{
  "num_hidden_layers": 12,
  "hidden_size": 256,
  "n_experts": 80,
  "experts_per_token": 4,
  "d_expert": 160,
  "d_shared_expert": 0,
  "hidden_act": "squared_relu",
  "moe_layers": [1, 3, 5, 7, 9, 11],
  "router_score": "sigmoid",
  "normalize_top_k": true,
  "routed_scale": 1.0,
  "balance_loss": 0.0018,
  "balance_bias": true,
  "n_groups": 8,
  "groups_per_token": 4,
  "init_std_router": 0.0209,
  "lr_router": 0.000582,
  "vocab_size": 32768,
  "norm": "layernorm",
  "norm_eps": 1e-05,
  "tie_word_embeddings": false,
  "optimizer": "soap_variant",
  "learning_rate": 0.00411,
  "beta1": 0.95,
  "beta2": 0.99,
  "max_grad_norm": 1.0,
  "batch_tokens": [32768, 65536, 131072],
  "max_seq_len": 384,
  "train_tokens": 313500000,
  "max_steps": 4536,
  "dataset": "wikipedia_en"
}
Below are experts of layer 9 (counted from 0) of a mixture-of-experts language model. Rows are named router (the router's row for the expert), down (a neuron's output weights, with its number) and show model dimensions 0-255. Each number is 128 + 24 x the weight over its row's rms, rounded and kept within 0 to 255. Numbers have three digits each.
After each expert's rows: "raises" lists some tokens whose logits its average output raises strongly, later layers aside. This comes from a sample of Wikipedia text that the model never trained on.

# expert 24
router:142142136093140099170087173108142138129109108094130114150119118120099059124175145143137138114134151148162170135134106156092153158141160133160146153159158095115120072130118142102078111110092182124070122126107120145101129120166131124099111105146151138102068108108120150127143163142155176155119127126140143134105116116112099137096106108169112117111115121167142135119122113147136169149104124106118092075133157115113077127150155153152157130136123126113121124152155105148136117090120107096119172077115138114107143092119143093163170095161172129138169143179116122111109153123156123126092134131129094154180092107148147150108117127131091115139122134121090157150096114126123121160132098127109134131149118145101131130152115138120119110100115104132112177169148145148106114141135130
down0:129142114140103136083058163170117130123143118079147118124136120177133112139195176089137114138128140089132160123137093141138162155140145106107122086106117100125119106144132169138122108131131135108144089137110077128123127091168118099142124120082126098129154115116097122134139130124118093187126154112143064139175159124123115146097157132135153152131110156133117131116128141112149114139132139101095091134100150125096172125130154104135132165128124115116160154111143106148145159085061130137094133126149104104132102141126119078133147100148155119128149167148132096141143157128101144133135156134154131154172140147143174086148121155099117077152133127113134123131149126128121151123133133128140135083127109104095121141145108127213139123103160171135136153112107136135151088085132098
down1:186130117132102135140105093154082093079110173135107111140162114117154108090104181163168134139104088121128127144145123116119147133124130139107122136133111130176093110119140117123172114134104061124156116122129101111166118125136118150150151133123127141143137109167136147116109153143102108125136124092116157124101135128074080158153141151106107142116113128091079097104098139144112124157123120152122099119122132126102149125145141127125193140126172152116110068106122099101100153139139178165146135135174149146128141158125085125139171097110110126114089135133121116153188137117092128111082147162103173154117130134105139123108105160147125102149161169145117118122119150106149150121092148106111130131170141124124146138091163138093139077100142161105129148140135111156085152130111145
down2:092099113158121126140093126147115119129128118165174117150151177121126110119089131105116125117114140106167113168135115152141154105153152148105165118130121130194165131139143140136114111122140137146103098134119105126136117103128145076131123121102121072135116110066103129117150101130102126153083091118106163157097084139096136140123185153184180143117107112123156161126145125068086123106114140163075173143119112108101122116149119127135123119118131121151154128163115148131120137118162113147171151088110128145139132127104123135145112115110135117114166155101149134152093077125066114123106140133138116121139116174135173136098111138125099108111101129094150116148130121109142144083093107112131161152151132155083094124111107126140120062092110175141154128123135152146142150108160135
raises: "9", "8", " ", "1", "97", "98"

# expert 28
router:113078091112138135144132142149114116137136096130150138138127117090113136116186156089140141134146119210113129142129033119125133123123116084149132236112124144162124073100147108131143149118147110114124151151078141134140119110157140140131149112151100129139119129124141120132147140120143136093164132094116151120107134144124119111110136113159134121120117166121168125126127129163123153108127108139131055181102151134110135145132154095157146161099141137121138152122108103144144135118129112107134180176128130110124089090141158118125141108121165133158111118201153146128126157155112075111117150139132105131146102108100127162135117145107123125118131136124108142122116085119118151158139121115083127114114132081097120122136144144129136122109122103080160116171096145114145128185125153
down0:116143128142162146131148138102115157118097098130188131135128097172124121115073117134096093112119160127128161110126159144173174113146150144148146142106149160104117082082106116140128133122146149180140143145121173116114144118134149120160106136136163130154120157141155179144102119096118126159150167152119182130147140108115125134140125140117100127150132112121136173098131184141125119150135115137162087161087126134093152163139129126108101125155121107106137127120146099094129122155116112089125115128137147112152127173093160177081138079140114137125060139102137140137105127088131148159111125136144135150132123163147104193188167121202118114093163166119121121134121109138114142132145153123138139142150094141156097126106121105139152101118078134112130147095126139119155107138143113
down1:091152129130104107133132124124139141068131114133154171141074115157120148158131136129113099124135148122148171125157122156142131116131132109134136120147136105156114123138102135114183144139134072160141144125152154169103105138154153148102114130143138092158163143117102089149075134117152169122138143135126123067101142093145118159089111109151163125149135129097140126142125125130113124129126116120120103143137166116103107136133158072147090133119098148183122111094139116081102103180133133105177137162097146109136091147109128105122149092112125099116130081151126071177099109119147134148113113114169105141109080137141093149107119131105102129088142127172101141123146169156115138184132125165110126118134133113203140094110146131113137114150102101169160134103144137146126116090127144
down2:138129125112127125131141096131181064094134114093117132160141136095152143128063156160135138134134180149151125141141117127169097147113134123148136133155130153131147086173138148156138098116126151154141149128121130154134135144147125144168129116086161084094092143127135126113150138105157109110113136132143135181115118117143150124127080144150116153135085121146129167140088116123099102136089105095150115107141129154126162197192132145163144098115080103117139129114162147139139150120143131124145144106148119166140129116106120159094087130091172119165127111117175110092158155130161127141116131109142183130089147114099120098149156122121156149110131152108097133151078106127082115161110115106129151138113108113060138106142159129082105138137131121119106103161110129133123093126093128
raises: " |", " ", ".", " | ", " (", ","

# expert 4
router:102105149124157119144117132151075121143152127104144124183170076095105120195134120131127153145129156120122167123158080123135140131099124114148147140121150060140106097122107123084107150143107112098110138145134129070121177151159133165181135125133106113188054126145126148127149120133155129137138114101139141127111160121134130106156082108130144090141134150103180119129151113107112114147134131101133123111116149120114153133121169126148134125104125073151128179111125108093104132134134089096155171139074120156108111127090137109195096116164117113152183136147120126117134186130146129075065128138129115161132079137127146105137149147112124115117118113133082169125115117141096142112118131117128126110112136131112118125131123138112121108128105132119136134153133119158161139126098126
down0:166161137132114122111067148135112119145104138109103142125113115148086126124120151099107149136140088133129140157132094074165150105126106169147084151080165160134143122119119118106120087130150096152153084103134166138126120166136116082154093118117114139093180147103120152154087106083151121141099105118166090136116114133142102134141113152121088132151134191093137144112117124188135132111112140086156135095138133126046113168137159150131101133079112106136125134124140149144154115126132123114131159120157126115112083104095120143131137142125138140120127113128134159103118205168152133128112125113120124165135126133171141132108132097133125108139124149149141131130129128134148139099137124161136079146140137104142103119141083138161123123149113141123100144194110097123106132113059126
down1:115178162113156102111159135173108122151134139120104107142140109140133125101126159156127104118167129130118108136162145142145109108128135142134156115135117150186095131132106097098137133106165136114153072104181170120123167072090106146154145138074069119112141120097146127136137109153121169133119146115126136093135147150128146134175122130093099147144093125080124085051121147126123114162134109079115099120099127163128130150106142103148119137118172168139127100125164142111126138157108112101122136104097089139103158180133101140153159138166101107143124117105119122161169145142124118155130138128144106165135105125101143173144185131172119132144134128162139147122147113132087105088115133115118112132114166107130104138112133112106155146148150178154121122146131114117083122160091108
down2:112139158112118142116120103116136137131093137138089195138109164125132154141118152144125180120137131096107104143140158106133122108094119118114102075089136126122144175137129127131128100105128133120136119110094132161118103124176142136099141138139158157120092130126115183141134188159129104165099128100132116138151133141163136093122161125152165111154121094138140158113162153120134138120095157135069140129136109078157172148127122131124166163120102121076117135079125158155110120108080143147138117134120157129113155086147122130137149112127151133147086121108126152155095145120140121115124089144187138111173156136135136128173067128131127089132144152114146136091170151132152082136111130142177091160109098099109126129113122136102167158151122107145127080102120162149164105129162149
raises: "i", "l", "s", "e", " ", "in"

# expert 34
router:128100147115117155180136148121104141171119150128158115164145092117111121168180129107143135148136130121109109116130094157099119131058066102140125155105137137103160094111093129077112121122082111137113149153092121096146115136157128104170127129145115135107114143113104107130164156122123131136192130133114107094088165132137109115175103120159141096107099121132143109163153131123140155069144119127155093089133115150153131099136159048145124112151117120111112163113143088136155096118119162099112161094097152104137106122124153120151146135120129112169125117156123094136136140155150148152116140138126123149172113130118111166101110099144176124108108141117087127094146085120136185149097141111128131130128180148088094105109136153151131124114107115092143130121152126150138155132106115
down0:150108100126132134145131103097130124151101139131164174136098150174130140124121108119139183136109107108062098115121136119140171123146169149150120146113153101127127131144158120125133130110118157115116105130139142143117161129122107076140135136097111119113092153124122109121123147117135151120207127152143125138126141129081136147164105154161115186170126096108143158147139127103095120131128117130149114154126152094103133146127138145127130114125129144064115130119142101125139092144166158135194127081105147158178150131181102150152127143129166133101096102120175113135097120113130186112093099116106111107175120117107158124144115155094155113125114130153138166105081149116111124160115152116177154137102105169140122112109114128131145147187112167101173140106073138121124135108145142
down1:074112117139134095121167143088128121150155137105171144111141156104118129138112122133143139148145164107092139123138070117094137141142150108144135133145147144125124146158101136139126161149142162103155120138125124147115173119102121136153098141114142109160191078158105148118148150120111133127130090135145132108153098105091134136117113170162184097154114123123135132132148152135126148116138131122152102136112128140142156087142108114124148120123087152132168110169144166099175110110134129096118128140159131132100134120164143160127139119170090119111112139085169155172111117156092092153115142138172175077136137143137131134124105115134129144158133114161133106154178091162076104131124070140125128133094131100144106124074153144128166195170094089106130122143130154135159144168127116
down2:114125131085141127160133128121106138128144150127110143129086127131129141110158116135122121119114127116113102127136104112180118095115141173126103104115101158096152115124126089104148105138089116098129155134073110143150180158112120126167078120080076151120099124127140133148093133117093126112150140116108132148153112141136148119134156130108127156134124162091102114110109119148116138124113105181125117072073151116102149126118120109116133124139132104116101089099135125124094109159113092142148123155108146146132186146116116131092092161112091136128149111139151110098110162159101151119150132064096116135113112162141130136169167145150126151150121126151140153122152192147159102128120125138097153154156100100107146123105087102192080151160168174167144113182110124134130123140166105
raises: " ", ".", ",", " |", " f", " t"

# expert 16
router:147114073111134127164133147116100111129180098125141105163132095079111073168144153138147186116145135115117172073100122154103119129099132115161148147110151101161128076133100108080103135117164165075087131161154137118125092145140143143150138133162111111182127110143095110134143146114141115134163127108111106117134146136143127123144106104142145094125085135121161115144163147108082159155138142129105055122143130137090112155099116118158131149084137121092132179098131124127122116109138108122155124140078143138105107128110145121156135093144110113153162124144146117136133123100124124072118153139128120144138081130143138120104127164126126176118117144065110132102111119116109149178104173114151110115128125115130123122154138141125108105119123111071128131184144171121132123131143140
down0:114145171118109142105117134090132137156143165114129122110113097092159133080090111101129128146102117117117152155179092101173129114177137137127130110146101124183131120121111126138142096158094157164151117136150137145119111117133160134145170141135136128122113097134116138157175199180117130117170115123105125139143114112107164120108079139124134108121163130073159090155097143112147132100101119146095124159122141147099110137148121146121116101111166119121088156129155116151117148149154144114103140172153167179120151142127123163101138145137106138100133117123105163100136143126146142152080119138119126137095165135119142129167048172119135110152115120123091135160116162071093134155113136130128160144110109119146097151127144113124128127142076139141170123115127099080122121131098169
down1:098127066103130126109150144139134098133137127170100153130189100156115132103170109139104123151096129103087139135155158133149085146156112113126123161126133100104125150072090125114191129127118137142132136142149127115140140158106126129014124159107137136127157156084133125133152140101109110155124083138168122148137111103155123109124110131133094134122124140127148105127121164140175097143121113161112128124118098170102139109147133130123143119114086195120108104175113085122112120114146131124128128117141158116127155118118081118118161098088145115135100149136121132156123128100095120170142106132113164139127159098141165170118181119154120111101068148144103119119158131136137137107156100148114119093150166119119157120125107149147140147132137097156140169131141101097103126163140151
down2:119080173106128116154143127147130095143169145140120081159134163134153150111099107167131122140115124115106118149107139129141098086112141123156135126111138127114150149119154089146127117084181137145090112142143131089123144148113135129155171175111115127122165114167144161151158142147140146119131167154108156167145143146105155153144151117131147144127086153180134120160151111078088092120149107136121091104149167105119142144122161112109162179134132142090143098135100114127166125143158126155092130155107075107108162150135104154146143084132118149103053173123092137110097139134089131117114126142108093158122091160135144148178149137111142090132105126119107123145111137120148153155103140119122113146102131161094159134143150094164129137153113095115148166165129150130157101142121152
raises: "i", "e", " ", ",", " and", "o"

# expert 79
router:147141118097129097164036204126112151131110107110109103121142098107095095120176128162176134138139112129192170111105100129111112156133163119140155183165172116111119088110107126145127125088098118134103123145100125132128145120123129118133151124139116113122079067128149146122171123134132130149117141106130131117096157112126118116111125125146130109109110136150159150159156070148106151142155120148136095114110164101131107125117132112153125079149133152121101163139144129116093120119144115107084189115097137133148142119123149124160182112157159117145110102170134107122135184112096116147085119145119123128156111144130119125109105095123124151132101158114099132116103079125134128145128138130118119106184152151058141129155120141105121117124126143107140124140123118128101126188136134
down0:109111155154128123116164113143163128127131198136136134124140143123145140087123108113135123128092143139116112200135152153106131120163157141175141110085154104145107116115117137113139147153115142151177113138134146161098119183135092134164098133158131090127170125139090144151115156130104123089106067125167193093092099175135151080128130127123117155153122136134126147141121152132142152127151152145095135148156151140083122126138118176158125154117125124115160133141122121127135140104099173084114104116084137127135144115164112200099103117112136116133145145126157156112125137108119130092122131124135167166126104146136124150134142158112123151148119092140141137160074144137147189169100083164114143139121136135164130125109104097075109093123130121082097141131126151136155138127135134
down1:081125125125156132105141160157162141173111084090103136108131143109141115102139161100117116106102127112141094134139082182139100135123130139170149143129142097179151127109125100183114103137138118150138120149135125139124130132139126167125131185186138123136147100098119111122076112167178170133128106105073128154112138120126125131140144139092130121125146064087103108087152099133150085083168153131132135101074161131167106157132092158174116139087123141117132181088104144136117133094125140109136127150135090125135137117100119152131132105108150108125119106136103150092130131175152118123131165106143146081074130129165120104144115122134128141138127131160112122138165117119154174118081106129144108117183110139162144126156116111127108126144134132135146111084139137119166115143121137
down2:104112127137139119119144100088150092129136126136104158126145148136136096114150136165128127119110126147126109116161112152146169068118126122130074086114110123113135123135137088160158127155173122135118157110168112112128105136105132156169146169118143115090126128110120086121120154134152076133145120166059129079093149123095151100132175102137158084122139166144105157103121099103104068124118112153124143125128073117116138129114140125103135148103128127098119123116095116180133136142147149113174108118156118122128114140120184109099151115128092112158206133134131132136142155149164137121157135159144143138136173121133149148124190119120127142062116152123119136105171170115105105152135095093127124137142124131122165103107127110140136108089140145112148142111134086137084170122105125
raises: " ", "01", "02", "0", "n", "."